Weights of a small mixture-of-experts language model, trained from scratch on English Wikipedia: 13 layers.
Below are experts of layer 3 (counted from 0) of a mixture-of-experts language model. Rows are named router (the router's row for the expert), gate (a neuron's input weights, with its number), up (a neuron's input weights, with its number) and show model dimensions 0-159. Each number is 500 + 40 x the weight over its row's rms, rounded and kept within 0 to 999. Numbers have three digits each.
After each expert's rows: a language model's description of what the expert responds to. This comes from a sample of Wikipedia text that the model never trained on.

# expert 43
router:551525440519533501522456522473465517449543516503525469543454538538463457545513467551536529456542536555527529460493443459461475456539480472456541539460453566497547453548467542515549550456559502553462461535548470541529455536441508468468548469460434458460457455540470519451543464451451538545468514466546547482495459522541478506546539459444542528453465449550543547466532471536535540463455532539529541458535551445455455446471535552446463473554447548550537446563541543459454472443522489
gate0:504453467498471522548432467480477507488501430448494440506534518521495570567537537456519468510512466469474473536576490556528515595537441467498477567573471466547480428493517462449478477438567498527468470504506525538471553551522446519523564460525481505492533563470514480521488479440491501516498520491496509611496494465540446530467494441527553498444491464491474517488548536496557556549417480456439487493483493492426464434459578521536446533519491499407589541445462466473546552479464487
up0:473467455525507523394499544564465537575521473562487434534431562482546501486486528455515484544497483488454551437545513532546553528493467543469459497525521547472556457405495482456508486454575626540480514524457529474437507469556511515510508429546489522538501451463554537516502477475402429586505497516438416542491481476589494516509510549510478432508513474519472488486498526507504469507495496529474552530474504538463525521515539550471416507460528585462481519516520535451533498521476494
gate1:471528544483462517557485528453505552530508537487518501493424410549496433482538494531552512526489444555481505453542433460436506571538498509577465514499463550453406527516536493558553507550530464494519477483500525490502378522440496514528523494565490434439462489543473496508498510477460567495519514548492483499429531538458465586460484463532552470443543512482512516573444467520472460495500475505588492524549514486531482484510456543523504532487511538386476474558507527414423484508548526
up1:465511485584493491464475480461403469513449477542491482471484503522484484461456496503504484503534456443495500561526502536398487520509487468512478551437492475462532589514478487525449524424508512511545518482539460518496465517539488551470482490540429602510502518531406486443423486504556504533597480444560477493431478478575407458476479534589523547559501497474487469472481530528557517490539500534452560584508495509514515556538528490546470490513491446514466497531525503520526420577573534
gate2:512546450474551546487508536537528429451471561497484522519475524506503442494567482487542514431501516515532432456467451491523479481548486447524472590499598548505549485482508503438522476495495537468465573457522502474487509452461533461599537528465489544489481458487571514512523481486467450516539434453539510526572435481571525490429539442524502545491534468464484531472454564591485461488504457516523477530530507532450404595531466548477442447557447519492507501475452517549535466509432471
up2:501511572426517485524519492501476535532559477477578549474608487441507521490448459473550583525517468542477459496519512555492513543524481456480544431493490496408529503443455486495502539532593498477540451451508516513533572506495500541481519516534456466492524571503533482521530500523483453427500455490552500510478498471520440533525498457545564497527490545460510490472486478472544516475503491482451509524391445514469532493549528520483445435455405469400510542543491471535425459511620526
What it handles: Words about appointment, command or authorship, such as under, coach, joined, appointed, directed by, commanded, Minister, in biographies.

# expert 47
router:541508431505527488510444515466494509459541517522540469536452537541460477555526466527545540453537537571530536454467439470468470446537481468442548530467447545498551451566459543520545545455567476555463462529542462537535463537453486461465554490458450464453463450561467536484530462448483548539456497459551547465481459483534481496551543451440529536458468448552544542464545465530518534467471545528539538463529552444452456457463543550439454490527462549531544437562530547457463466455531487
gate2:515540426535546479485520529565535487454425516500483540505477467485522498525473508522540537500513467464558501491447498502516534463505516494501473570461615576515501515500454559459502538525486555520454461499553462459472492504466566437595553548474557532512537453452538541476473456517520435500497462423504514489516491491468536456410494450473474506477504449485507579458514486540539452486479484537514489529507564569445369545455499549463468552496520533489528433472492521529512451473378497
up2:508494582466541476507539455470466519485575453449507521465557518480481467497431448490499566521510451491485454502493501581552499516518466438515529426473487528443530486396464407517522522523507506508562454545480529489526522513485506544471541518499504524493516542494487496521538476498521509469471507490488492602446480532534474522497438495566589502576523506527475492504517511527540497504568518514472540530480405453515529435498548452444451452470479453500430564532497435470421464527642549
gate3:496526463488540535483484512495474461570462480487557460511480453541494570536531586503530521490552501504565571462515500462549567453547505516542485548540482389483491530566443522560472465517527525480557487419539478477553447419480460458471396479492508525441478471530464450481529508429497469489519478510482407519495479462507477523468520448542539560515384516512513549491480520469471487523539497491553480525502476515554520528487494531393541504501502532484503568513499480436548490595509436
up3:502483501483454515502537510483549559464493519447432466480455533526466465497485573560460475491521516514523521521556512537441443602438509496440517552526471555584506496565493512476547493491479449555513510520513414446492487508414530466546549561508473486485545437527428525500437443472504446476474493499484510576517462514531516526485484546462513442506542431456510574565569504564512482547450549494483496531549547441513513479480473521463463529448544483474529446486386481468486600510502518
gate4:450562448497530506436510457537539476568526480499503475469497525482498485548481488463542519494443488488540567508547518590493534499452464442439476493516513419487510483495491617545495547466526567534550466505386521566581485505562459468501487495509562526498545482549453466496442450485553424526467524425510485431464467474520472518554510488569557503529455450482455446573452530518543580486516450487506512495478544488432496493564521496528489505510476473521461440543484443582475489491521491
up4:475511527564462512488443501445472523564502527461444486532488538452473563455521467465434399446486449586415507511564495467469490557527490464455511502513549534536498543466517598500535474453480409469475466477546498463484516383480488512471507512545448418496481559514486530531494449458487532502529502523555491523441511488514482470501432478500472463486525570481531523506587477545478521525529549574515527514464497533556494476521488457475539556450513506512490582519617484537488495476481570
What it handles: Final pieces of words and names, like indust-ry, Allian-z, Vietn-am, plus year digits such as 021, 007, and Telugu-script bytes.

# expert 33
router:546516449512506482504448524447503512448547530513545462525458542545469470556509462547535531458534553563532549451479451467453486446536480463461531521462467539491545458546453537511547557458561466553459456528533467530540443539456494459455552468465453472463451452555456522474529450455460545547471510447557549474480461495547479477548541449444533533456458457549557546468546463546528542463476542549539548460532539442457458454470526555436446487528454555537532450556544545467466471464525490
gate0:465453521481476523536405457450460508480487501460489466517491428504530535533591513458572464544535493540481491479520521523462491525471483481476487529426518500527466479509473489388557522468539497503419521575449552494425496492519510466529484456567527532554547586477514476507486479461486514516501525428530507556465456522532481540487530466472525504571471461501410520443543549565493547538440467509515538532470490467511482457430562475595431598485480514406527514510483521491527494523445543
up0:475469504497487468434528537530433476542514453519495469496442609554565530496411471471522488491523456467500500487541509542575463518473459545552482506569504489403480477432512482489447550473513541569427457497430461477467531457496487518497541441511503485518517463485505588540491497493469488592498537493454405532469527552561456506498518464534549399489550468522476519484514518563501499476502475549489501525460487540508473548543525548517406492505548570396507545444512522459498522471495519
gate1:478537478480530561494501527442462542511505512467519577484499417553533520534482480512507493515507451511477509495569446501411514555540492508591491491496467538392476539474538508548535475528584450455486490504490491469516420589451439552530548489495450487478451493552484450484515519547453455502531576490497506466426543488482460558455488461507540474409500562490532512539512488602529529450538544527552491549550472489489507508498515531435513543489465470443466542581490474482427451526541444
up1:474498453546528497477487502531424487506513478520530493455515568508528494405497458446525554541507428494485522480505511520405497493486531461527468512479517480502510564476506449588456517448519577515536530533499418468512396510526462547503469442486425574535497574532462487464480520508556557574551490488508571464477472464535444394460488491590517532505515479504476452523571472522513520469535528519454526530498508510534513495528545427514460477530462469519465512508545451541491460602587522
gate2:483541521533539496493529503536511522461475574500532600480563517536466526502477485482519528514499556483606486475465467546485510451553468464481502544479630512498536485540501531493535562534428540529498523500540470432453521476497537401571506483423499477500490474443482497508481522454556454531517436496472455492546521528521542448441507450518489472493499427548555510417441554570512485467436483496465497508466553536417399521529542499441483478479521554476497495463465488523516442551442496
up2:536529531426504465469529441485516521484534478443539538483579500469498509465438461519554557513502472500503401512525474481549473574518488472469565497484516499432535512461485414512507570474577488437536496522493538549506531471480519509504512513483501480466535575485583501528516560475509501470474424484536497543478454447519445515492433541585581485579505481495456471499536517520518529507527493508421483519477495486442492550535592508440424436466457509417508522555554457490492503510597564
What it handles: Odd fragments inside unusual names, taxonomic authorities and non-Latin scripts, such as "u" in Nolutshungu or C in Candeze, plus modals like can.

# expert 39
router:549522426514518499507440491470492512462541514511535469529456547549459482548515455525536544467537522558535537460471470468455466455526465455468530532468471545491552449550456537520545548454560481558447466529534472555543459531468517451472559478458447477462465452546451540512525463446479548549450537459556551472475459506533474501553540463433531531445455456556539566470535465537522536478465564531539540474527547446440452447466528551461455470535443552535547434547532541453454469439529502
gate0:500480517482529522408465515428478519463506449446510439475504464536470554559575526410566504529535453490458480550516475480469491605492485472441471601524519527570466449484480501475546471476548516531490536531478521531480537549529469517504523462534491528501528563472522433539505504521473517514469459477512526534438473512477471548510566479498522449502517425530480504380502497537489563494459541489451545515454500465486480457404620472514477562526522485424505518489477432495575539529484480
up0:424400479481503482442505487558451487568499489565500484493440500489517546548417523517492493561476456528414477505507498549516512547501440516436496514565469540436494462487494529525520572419472495486434510507451576514454492467539495452485488506541509553553480439493546502508480506462455522519490543471473479601456528511558457510487450527501517417454570522521477537470501483531545468472553456559488507459527474507578475537563524524532399502509531592403486470518524478486530503531465517
gate1:524550483504488502520491497419479530561546524447518483512451460547455424532439450515524497566482436569455480560517449471473484559528453489558532524491463538475454565524551499510471468498547463438494503476453485472546394515471523548465519487509517500425488538609421501473564511551488511528478504471518484469443521480523432567474529511516534525512474458534482470514516489599516558490592559488576527477465489542565477507483497517483527534521485512421439490541456460485453414535516516
up1:508479473561494514527510482472472500500499480532438472451523553528488522435517511465516587543497422485436542492509537520440538510495460496473539498536535492502511523514468482549501481427463578548521550509494489434502443499549416521510482481490443559479474516462461447471432477535597505564559465483553569465510445447589446420450468522544582549511498488512480496565491524501527505498540456483477552557448535540524530514491552540499451457529450424536448516510563456535492431563553518
gate2:555501486533459475442494558552560509475467558499509564500506472512534531526494476499531556457498512507542448466453458520531534515590485422514508518496604539537535534473505517531491546500411561495490533504556508438471476453510543381544538550482567494488488460517568529495505512536527476529540468417485443438521494483450492475445517480480471477497497455468448523452461530548574488451423452552455485513513599534481393511536478518437501468512471531524536484496449527536458490467435487
up2:491485561439464460502546513430552522512555483479487605499546514495522532505463477448573521533501450555498437498526496507493466522565507476458526497464528493427534509444431461514469535508566495488578460461486503499513584495509477493495492466555467519505573569475521481488521497511514522447438442527563486566489401473482478513483481503562507530559485477525475474537473508505498551436533457540421538504468419512473531454530561525469437433447443507483477562522517483507458529544633521
What it handles: Final pieces that finish a word or number, such as plural s in schools or parks, year digits like 2024, and nouns like station or program.

# expert 57
router:557514444522527493523446494470477510459544512498526456545446538530461469545520455544529535469535524563534540462488450469465457458539452474449542519463458565495548443555459525517548549458551487560465459539536462543537456538460515476469547474469448471454448457554464533473546480455488544541466510474548530474493465516531479492546546452450536540450454457548551543471541466522523549465450555549522525456536535441433452449476544555452463488556440563547551442547541540464449466440541514
gate0:467492531555483527560456554489436515426460468446508513514556517493494475603530536460545501525520469489467494506567500586479494565497493487528530570589472489558458457458513519427513531417521540519453532503508515527440531496498520497515558437600496552501530550504482484578522505444479546516458491504493495556486447512451494527479492452510510466486455474497401525390523527564562510512420458551447474503444473498472465473435552495496491531504486456446544511453479488475526488475420488
up0:442440413508516515477512544521465531584523432515457485531431535483503546470394501448524468503517457449538498426530523524576537489525440551395478484528478534485481469442538474465503470474559536525445472533481515434463490475546453459525481450540500558569488489504458591511477509544477487557502485538494476597492480537593534455514502472528474471503513483579492487471516487528521418482488504529481539483507517473499464533508480554542467560490610563434467494530526514484525495445471523
gate1:550545545521514536553477477491445568613476553506492505531557430521500478449492496498499480553474439519509488522515380452423463548529490520519450455416478512484466517555566542560524520500557451482531464528493508541520409540487468552484528521525510523434440473554434498466477511588469448476556541496501477467472476479528456579493431445534489504466509472499565470534476488530512566458504501461531538479500437502559472472508520569505549506488480537414480495567464501529474483518558496
up1:483459489545533468543455504494455522524455469563443470464449504478495501465479480514558575580530443503490545433538520533433496568480499470459476489494541466444506518462537502529503487439478557478523513534463481437482427481479442529520505533577471517484486514516446501420452545528588515559608492469536520475447459483568459447503480524532561562500503506532454530514474495495507509494585519533483558593483510542563487537491492536488470487513515421519469465553551481566515456570598521
gate2:487516464505489505428524547488541508487490575525518549518511482459448497501522510525581513402499493488600498516476491538501538527486443537443519518518566513521453472474474505421504516506429506517509466491584497486468496430489563445533536515426533558449480478503549507473481452547511439512572438422461497506523491503545514454471573421535480485514504422454508546450474562585534501499505491512498490483540520538464414530526440499455506477540484556470576510418428546561539486501435501
up2:516482539442532436497575499442480492508572477488521569502518504513464525475437460479539562459508448533500470478498510534545440527487486407514547512494505450441525529427473420525528521475493503503568458557513507462547625455515472551461524527523426546482483526472503464512505527456522530505421469480498493511472406502514474492471541492566516522585482526458444479513434540512500534531580516542467469517527420481502532495505585509518424415518455501467519529481494468535468524525604528
What it handles: The "to" after verbs like planned or offered, purpose "to" and "for", and modals such as can, will, could, may.

# expert 20
router:552512429494517495507447519468487513455525529506528467532454539539444478552538455535533535461536535561536529455476451461462466449534462461465526518471458563501540455554460536515560549456542485550451462546541480536544457548457508452452545488461457459456444456557460529476534462455472542555471510458548553478481466491536486504545555464436545532446466447547550532469550448540537545476467556542539555461537531453447449448471536542450461472535459549535543438551537549450457470461529494
gate0:511437509470518530509475476438484511495476470447430494571527508514503504550528454435546458540507454518491428499563458527470494560525438450497488543467551462551495479446496483459476539471559524482421464565572496520427592497536565492515519459509531524513556550531530468566476468490483588527492527459455542571481457483488465422495535445543534493505472429477447565447486516553561560511412492460452484515489477507493479479442562522542452535474509509423555522454490466488537556509480485
up0:472439412524550522416539527533489474585502490481510485525458519506501579471416456484442457573471559430502526513513495501524527488546446480485523479534498544442535467397513510496473537443511568577474446546503493446504529440507551455515420443526481498499498456512525540502478452520436472553457489481510436559494493503505481469480532486520539481451520534536446514519436517501530479507556525516466548475519499548492523545492519574540434567489539587434426506499517567430549533514493475
gate1:505554525533513523575517551502439589587574552470500502500531471548442522522483520497510438545490450572493491462514438527483475610556487462553538473469472474429481501448524510513479441525510452467496482530538489457480363533460455547542558479537512495500491476537438571489544496502504470519489553505510498479436513518536483586451443430493514453455462498477514502521484489562451540483516535477553469479565557494553436517521491540520564522509523456409491496517505465475480453526547485
up1:482475538568493481501475478543416504509501467536467473490463544507536455423423428469524578547497430479462594491501520505428538492466548509470511501449529490517538506512507434549494481468472510470515514501477491457549453482528482518495479468497447486497466569550439524447431525511566567516550500490530547510489473448546447407495476512548553553543485494550448520511504504562522549525516478579441525587470483599554494565514590486482470485544475441558472514530480477517535450521556468
gate2:531505451456498435470520480526560466469486556443501576438491440504496472516496519522560505469482517479517508438451449564522529466517471474560490570498581504532536503570546498512516524504489533530463487482568485459468462456506552410520498540414544517483552496499564568487486471548456472507491512471520511481506491431517560462466545424513501426485499433478477519467475529571585513507475472521486483593505550537462408531534425541419488504480504522458554453428465534554472471469448517
up2:470489589433546478496486490496519499524608529443528558488566499479525478480479437523515508485550493498523451477517470541509509496512511449496535463514516451455546489466489469500480565486514492483650479485511513452473536478483477515502495518499497478506550606515512497525520493505500493468457481464526508542472423520517408490536528472621545490575499495447498462500515448544487540558535491533454517516457439485483505505569559557504459429445437467401444541501445515519435467546574528
What it handles: Endings of foreign names and nationality words (-ian, -ee, -e, -yn), plus common first names like Thomas and James in election tables.

# expert 4
router:549507454493531498501450511469489497451539536493536474540456535553452491543524462551543535457544551552535530465487437479451466463541469455457529492454463545503544442549464537509548543455556484557459459539559471538538451536459475463451548477457461457463458449543452545493531458453461551544446525454548550488490461531537475497547549472442537541444472457544539553464536469540530533478454540541530537448526543454438456453468535544446461467546441552536539444548542553440479477457538505
gate0:537450556484487494480457469502455546479466450421513520472521514520506558524552497463537494511574532481498476550525506518458544660522469502498450527453507487580531461480504498469472541427512490546463482541539494495479536491547467534511536473553463496515551591496493513610477508486500569472474487504485493575492478485483443474496486447472501491471504456482439517449496498524536572498383432478421517500517475502505450458457559557527454532490450504400567480511477449488548541515442485
up0:450439444479507519414581528536469489542519480530478510542485507456489491514462504460502465527466449454541518520520445509582528484508425513484470490524502537419525421420514478471437517426504492550440525495481526478509459463509475502504479453479499550579509514485537528483526492539469518570474577503478462599481464531600493484473521488531510432466514448490505494531467511507526492499535541564462560482514483557464472514582488588519425574518541576423435510413510521483476510490486552
gate1:487564538499482523523464475475449522565492476521520499542459425619451513491486441508441488550525475574495468527512409506435498618565445532555471458468497512393494523465539560586507444544517538524513452496524519464530412568479446530458521557508444467457469482581449511489509490557486505511547494564458532502428529477470452558482426485525520483493496511505518525515446492561497571487536536502506513510518527425519489503483477515481494506501457511455472520536504470439462465503541486
up1:479463477551529434520468479506473496492487501514531506465458539523484468416480555452552585501489486480489551518517541517391491442562526496517494528450517517522474500486483464519480437497525504493544532482500483471483413540531482553533454485536472553481453549536418517453486453534490525539571536508529548524451447478534420388474538495553522517535506497504470484471491488545524605531498527508477554565441512541574486536512529464514444445495450467571400492524482517541549465566589514
gate2:567487447537511543388535507477545508464444542486528588462525486495477527528476488473569514474526432457533470439511494522523493520561503451530441542486607514510506485498510542500526517501487550521517506484507450504483497483454561387567506542494523555482509405466490518473471459482502441521532439437488503560565548455539514478486598500476517514522552490505469510463459615559526508508515490495522497527502559476473417520509447525419541457520484496420502465466458539543446473544475494
up2:509481551487560480517551488456491496580583464427539543434567523459482525520392436506530520462517485541547416521507434525533478526494513446497497477472502480396540526440482488532529525491532529489550480519496512512541555520496471499520424530546471513441512558495593516462453513493541486494502438454526457501454467481573531493521507487561542502504491507476469448497517494478516503490567508569473534544492464515471530477531620516497468453402491439423499530517528442538451527525578514
What it handles: Digit pieces inside numbers in tables and coordinates, like 84 in 84.97°W, 103, 1991–92, plus possessive 's after names.

# expert 55
router:552485440489500491530447503465503510460536539512538456538446540555455487551532454536543530457544526566530524462468465464458465458532464463466532503452463548499533459543461533510552535457554472547457466535538463541550441534444497447460541483470472453466464450555468537487530467451475544541475516445547541474489460529548466495551537453436537542454475446554542558477560455540538557470459538533531550446532526450430459453474541540452450475557448548549548444544534550465477475455538519
gate0:490438494493526473533443469440494536462481460409477445532441463497515470579517471462497477540523459515540473535530475542464460553468525496411535515485504432567521475456518452446504539461492558499466497482454506506471500477536507527493537463584509462537544571517482504549495546501471562534554529487517484491499526520491508559556535485546486504487480498572437576491540526515578607504388516471451512521483505488474452445416581499529499508540483464471513503448505434503553543465403555
up0:459395476507471502442533518558475488566503482506458433506477514510534528476447497497527509533546446439452524519529487507549540501494428544456473510568509521413493464438515552449456496407540596536444483500490498463464500451525491501516482469571498549504495507511542529474537481487444449600490506518466444536486490513563500533505540570492547418441546467517479537498505571579508443500475544529530502497517535559516482497525483513542444506453577554455418532431536528435524515511470470
gate1:571525494517455548480466506438472555582555590466516522484472489481489495465511473489498454505497382503402486526504421524422456577563491485568475501510443512418467537489490576502489501537577462456499452512498494485541436515491501591501512497503460478492436490533439491518566490511499477461506503514536469464522523514543435589508497484520509514446473505476537502547583501560505524431541538529482500502526467511517487520537453526469552566473540491428519502499491469527404481579541481
up1:499468494587533479509470524536405492537534420505506514454446501516496536428487451460575575511511447533490549561477532516442498526487508510462439552511452470496478563492505488489466508499491465548544493546526448453520454534505474551464474457498432520525448487522423487441519502520545546551587509490469529515480503538597431399466479519560505539497512501477480479467470483559541553497534471515448521553542534549551448535473543475529476504543483410490470470531562423480551435529554521
gate2:507485413435528505424504555472580539522459536553539530482501513483487501509476484505591492482518510536524482495521495541540491457542527479508508603499548512552548522438530515506502515520433550439530554475554448494455526458471467370565553523470503540471480458474507542529453512564477438536513438493517499488519508485495489455434497468527479487546489413498513516461461537603551515460466438540522473485504525522427430594526489544502449486479440555468514507459453534525557499499467450
up2:503512569467514420567519453422475497535565475447538619509562521486538528503441436512524546472543494479472450508512506531470453457534474491448517456473482537415555496443429451559511546523568463433591503478506536434520568451491492519479538577527457488470542579490497498515473501529498506510463510455513516513490429516523448536471466547529476489509568496483479472475507478515514521476540498558436527513450487488471533491481583480493427463478433444452544558551511512517473498529574532
What it handles: First pieces after line breaks, headings or parentheses in lists of titles and years, such as The L-ast, 1-972, (1-998), few.

# expert 38
router:552499458524511493503450522463492510461531505516534471537451538545463490548508456537537536469538542552541567462467448458462468460536468457445523511452447541492538453539462525518557535458548501554458464543540467528536437540464490465462555470471455457461467461551467547473542460457475546548464518456545541479478451509545475493554543469447539545447469446542550540457548437552541541468470553530548551444526556446453452451473531553449459474536444550528535445570547551469457466453535501
gate0:458465528547487472489475548463482514492444496467500498571517491509502501598514494439555432540583513487514474502581483544450497625527469463476494490446495497526522460525515487454500502418539569518457512564529517509479500534527487512571500493566429452524590583489512464525497483493508574521477506514498467511482432481523440530467503474446536534470492453485462527387513545487498556503456526484444504528499523440424554438454571489468501541491491475425568503470446432497556517496480508
up0:465433465510526524460499542564473455557519455504525503485489550484495533510494476517462517550484470457444487509537491503485489514503460503427542466588517501425511451467505564472451493462527529561471567503521523515474517502507489457519479456525509574501464453456493566526492470524476469570478509456447522599464497488586461496464527513543477455473519388509456492540476538542558430488542482547450508531511465457474509551518535558531374474472549608411468556470493545462493476526445471
gate1:520490541501478556512503513451441558525537486476483538512425429556466473479563502483535518559488445563518542518512476514457544573531500493547510495503433464475430552478498537529508475536522522477543479531501494445551382502485412573425502468572552503500518524583433527490497514518504477563542504543508475427460522507548409594450481469459556483476557542468504469482471462570473515465522458503516497504493474500548477499450501562470508516442479539423486461520471463477410496502555517
up1:519516493590557507500443488479413487548482493490470433508522525463482551446459544487549565531518477464423582544510500481407421499481529466483473525488509498526537534504463498479477486499537498543580513482479433485510459525527455532506452495470458504539501519520447555404482512533539547549543505397556542526418437566529459415493457515606559498531484467506453497526452461542495560496531491491474530557514529482487471549575516500540465494500503465500463495549462496528567459556529496
gate2:585530455486514498471543469524506461490510552467494570480504530472510459587473486523556523446519533456494477467457496515538516472536484492488505550472650556479515503465495445461518519497473528446482492432569512440500509410478554424567532545492517529426511482430560492515472459527527464518574480468513494500535446445522518430496491456486489532533522433483463590478501519538518491461479542531543470519515530555444409556519503482438480500521499569484531512505440508564488459506411449
up2:510467548415554462517515452511524507518559481497520540414575499515504503509458459497551560520521451560533443493532490547524497453491515434473530466464507531415576523428498426531518528487548528488573479511498494485510589531509489534508475496509459505455559554459548484514503486522537479477484477452548488540450411431513500510505478510547527532600509513501474518481484510474538516500564503535490501524468426468426503473486578533518425455460456451412483517517537426470406480494551574
What it handles: Main verbs is, was, are after a definition's subject, as in "A faecal pH test is", plus "of" and lines following headings like See also.

# expert 7
router:555500459513502501505452515451490516458537527493531468539456540551462487553528456554543536471536557546526550453470446466456474454536485465474539508454465531505532449542466534516547539457551464555465458526529450528534457545447514457453561466462453456461470450544472530472534463451488547536474521446549547480495463499541480492548542456440541539457456441543548542473546446537533550462467544540541541443536546452440457454461544556435459489551447546543548432554532546454455469456533492
gate0:521399549549498503488508466461489557431481480402501444540477511536537539513520508427507433542529508504550490470549454542473516573447477491513499528524521516517474402526511510470477509469532512533452512529517524464431547558475486514487552478558478541555562590457521482551522492484469575490501542457484549574457453481526453465479475477565564512500461509470446480451512471541533564535410487487445446536510539529490455471440534541544439532485427467442500473459459526516525473511468573
up0:496424438509532535445556501492478445585499483440507440493509490521513459491456467516451495601492475433478539470515480516537522506516499515496507511519495532458466408448465482540502512464511522549439503545450468477415503485519481446564500384555531496527514469520571544506480438510416488555521516487451502554496486493571460541471503528528457456472500464549533479483498484536507435489495499531506588471481491533543513537466470550512425540475577611436457556510527558470480567490464470
gate1:554525512496495504544501445463464535573494528506495490494489491559461539480475538521514486603499435548472503490526411533431487553597496503567452551474464534421406512544482503551522463545551411447495507499461502499516399518447482548488491456557476437469478504560438482497519555521453498498490544540503495510441536553511455552503459498492514575465458446460471482511490474582491551491587504558520475452520488478570515487468507525517580488511514508439477505544481478488410484499539491
up1:464482509494515492474526511493415511520472495511544543484458508494513503435448448488532584524541443460474607556485535529402503499508474463530465514495503487468578529495511469474480425467519496485507526507491480574550449530486494566508483494518446518513460562551410514416436472500585540567610473455532541484435488519507445409515489518529585584557452531462455471492495504479502556483557457492503518545464524553531492510509540450523514478504494490502469555537513446505509476509565560
gate2:491545467512511464441541506490551528513483632515496532528423471555525479509446457484588571467504455503533448448465501531504546531538499473482508592471632529526543497518501560528498481549434521469507535515541515453437487415473568433553530556538512565498491491461504483520506457559553494517500473474527471490527503459475463447474515439519481522500506377481447503468466485553516532444462509508454492498515502500467458537528483556492510488519470584500492456398489535495518481514461462
up2:473517547446535434494493463501535499498504480428541544501535493487468514502428462538534494477539546512514449518489541563493461486572538472495499492492520515429570563420482428570535519547545508472556477487513524505522564516483501560503505483534466524455577524500530492547490526514491458377454495452505451510476473518498473517516450487530559507511489489473434529451482473527528536483505458502408504560471409477423504460558587518439452460495399490448492581499457489509456518490585555
What it handles: Final word-piece suffixes completing words and foreign names, such as Jubile-e, Gabri-el, effect-ively, Feder-ico, Chișin-ă.

# expert 49
router:559498421488514478526446487451489505451543513489540465532461544546457483551498452539538545466536519562536538454467448475460477442548473463471536511464469551502538452546460534516550547458549489560463460537534472544532463530455498462482547492449464479464458464558477534499522470449481543546472521451543538481483463508532482502562548457441534539454447452566545535477532453535545543466468565545534537443525529449415443450470539546436473478537452554538541435558531544462447468443533507
gate0:454409500497548457474397503461471496479472477477499515504528482567462496528542516449508449551502461555474534582486491553486526563522528489521497560504507482603506493483459500444461544433523475536470478556541510504401543505553519487501536459521518528465532503475502485566514493478483568514497517465475451572447491492480414472497528393542487480544500474508401525457494493501498535533462501485459508469482442477482487463396553522537418555492477457418573528442490461545542537479521509
up0:425453478511526536387572512551465487589502495524537515528437491496514493496439503488528481565556534443456532457540500526554539517511440521476472466559462520479474447456501482513492517437542507577471481490439511504532551460571515450508488473521478493521464470500521543548460443516412464592451522509496442560462541509551452522467532457517524449483558467581502482509471529531498461506520498510453575498441494518508496542489480599510424516524540544409458520538512470489522509471410486
gate1:501510519537430504508479433478501516546506494501485519535460454603471516457497508551533506587492437561468528518494442541444490576569526510564456477482521525450442540481582538556438464547563478518487407452489532528546441493449448536548532468501522511439505518533457473435484499548476509479505505502519468469469569494511489575559462422537536478456457465496515503507428468553493505492562512479529515498524519548500478489455479539454581530524487436468498486549456484479417422579499510
up1:500483430576521505538494492529445503544504511542477561490488555552465535445482455485544555513519418498479545513467556523451526522460510430452419543481508467505531558513515477522467483490523546502542516563481464484483405524549491549452466487457513577462472540504408481422466454488565509537570502466499530476463489511559421458519490510589526561479484485473411502540483517521531536439529454525420556484458494556504505542557546433502515447513484456533446478527497507495555461540569506
gate2:515582442536485484460500515556534528457443582542472501525474536512472512525459504514510568483498503482515460496440467539539571478495505486514514559501551507539478480499498497476527499470458525457505542476552507490439460475507511424566521555459531520536488479421560604484504458535507472535537443433510445488569492475524469495445570422463462496531522437493497555455517532609558458503487538448530422479501553584479424521567538517478484461524519538482477417496451484480486428451463485
up2:474534532472551444488531465506499578527568452512554538450588501475533513498464466501517538451512511516502488456472487524521467502516561470477509434491478484469562534457481451544557540495524410477545462502551482486529590502490491532508514501517508475491554636525463480506480526493424486418410451476536479506480455522513429547509455482538516508532502527465492482511523467422526547499557487534461536558487487506465507494520565541452437445463417483458521533525523486489437518498647510
What it handles: First digit of day numbers and years after "On" or in table cells, such as 4 October and 2-013, plus prefixes ex, de, co.

# expert 52
router:553492468538511492523443503471491519457539525518531463540451539554460480545522456539539537458541534568534558453469450470466473459534473458468537519472460549500536451533459541509553540456551473560460468539524454526540445540463488452471550480466462462472447450544459548473544462459467553544470505466544533492495455523539467489547550449432544537457472452547540531478554447535543543457466556536537541460530533449434458447458533551419455475547443547534548446542531554456462476448534511
gate2:560490422529479535448527496485519506472503541508516537474501485514513529505456450503535517413450485509581468491451445548522576494525474490563513578473575501485502508501558526526464514508479504487469564523523488457459524444509555405585553546502546525514512447429532497469455423545492456550554494440522491490497486452543459429429504457515482534508512454508493573464496503592553479418546528550469480478529485534437439541565452473483493418536481552469520503443499519501510490511432443
up2:452460598414540473522484527459535562520586476460493559504527519458509529521481458514549540513525424526486458489534484577515485507531501436475507488495502508402568533412464447532484489495556494510560544508480526471526610501496502517476530514547432495496483540507501466490503489519511502463451481441498497531442477470508466531489473504577532512497491512477493486493479505491535587476578491521416518535459419488449518475571555506477442458446452495440471583524532449472421474555576516
gate3:439543496514534543486490477523492481561439483527545432506477430562464486501508494460540549481535489549538604427434483532535554423521467531512473499535514485539474500519479531546454477514530517523522472514513415481574481412464489516439419511417526509476496495518536470481560495449537565472548517476546425495432520475536452482531535453510475538506486495496533510553463585462511468484438555432534556492502426503483535517491513571434565516491571512501483526480473515419511559567517494
up3:493558513476461504468513557464536518496493496436420495499483563530472461490482546555491499508519464546501542473535453490558438612480558464506488480549475555522465551544444466476561479468485445529563518541499496510568521485453491469488566556460461500473541426486408502545453457443493468490512552531456473512540504501523438529530564532506532485497586494472490582561494504474515484485466481498492518479608496523536487513456433486472494530458504518447509514463375463509494575400494477
gate4:487517481465530497454530506504470519528512444519535493475513480568443499556488526397516501518473492479521560462498499569534503501537433460506499443450499475515484476441519584554453535428528577565575520513436491497516529574568424448499528525529576587525491471509473479478536526449480505512513500427461455450533454439497482541549530497489525522546507465459489419531467422515503603455469498452473524528523574477427516496550518485497532472530493531521466453505453443568486552528564496
up4:528524508568436515500484500505424512470484534442450514489478497426509575489532451524459504439434427560465496527522485420472484518529537518444455490524531550498473506479530598512530466482506478444458467454567520471435474488461511521500552517498450432505502505471507560520513455512500496491532505546578511519472510455550585460510441471481483549533546626464601513467547475555470506518478501545502542543423481500566451474433485454510544526435521539506499532545551527535449522458521544
What it handles: Line breaks ending table rows and infobox list lines, especially in election results, plus pipe cells, her and its.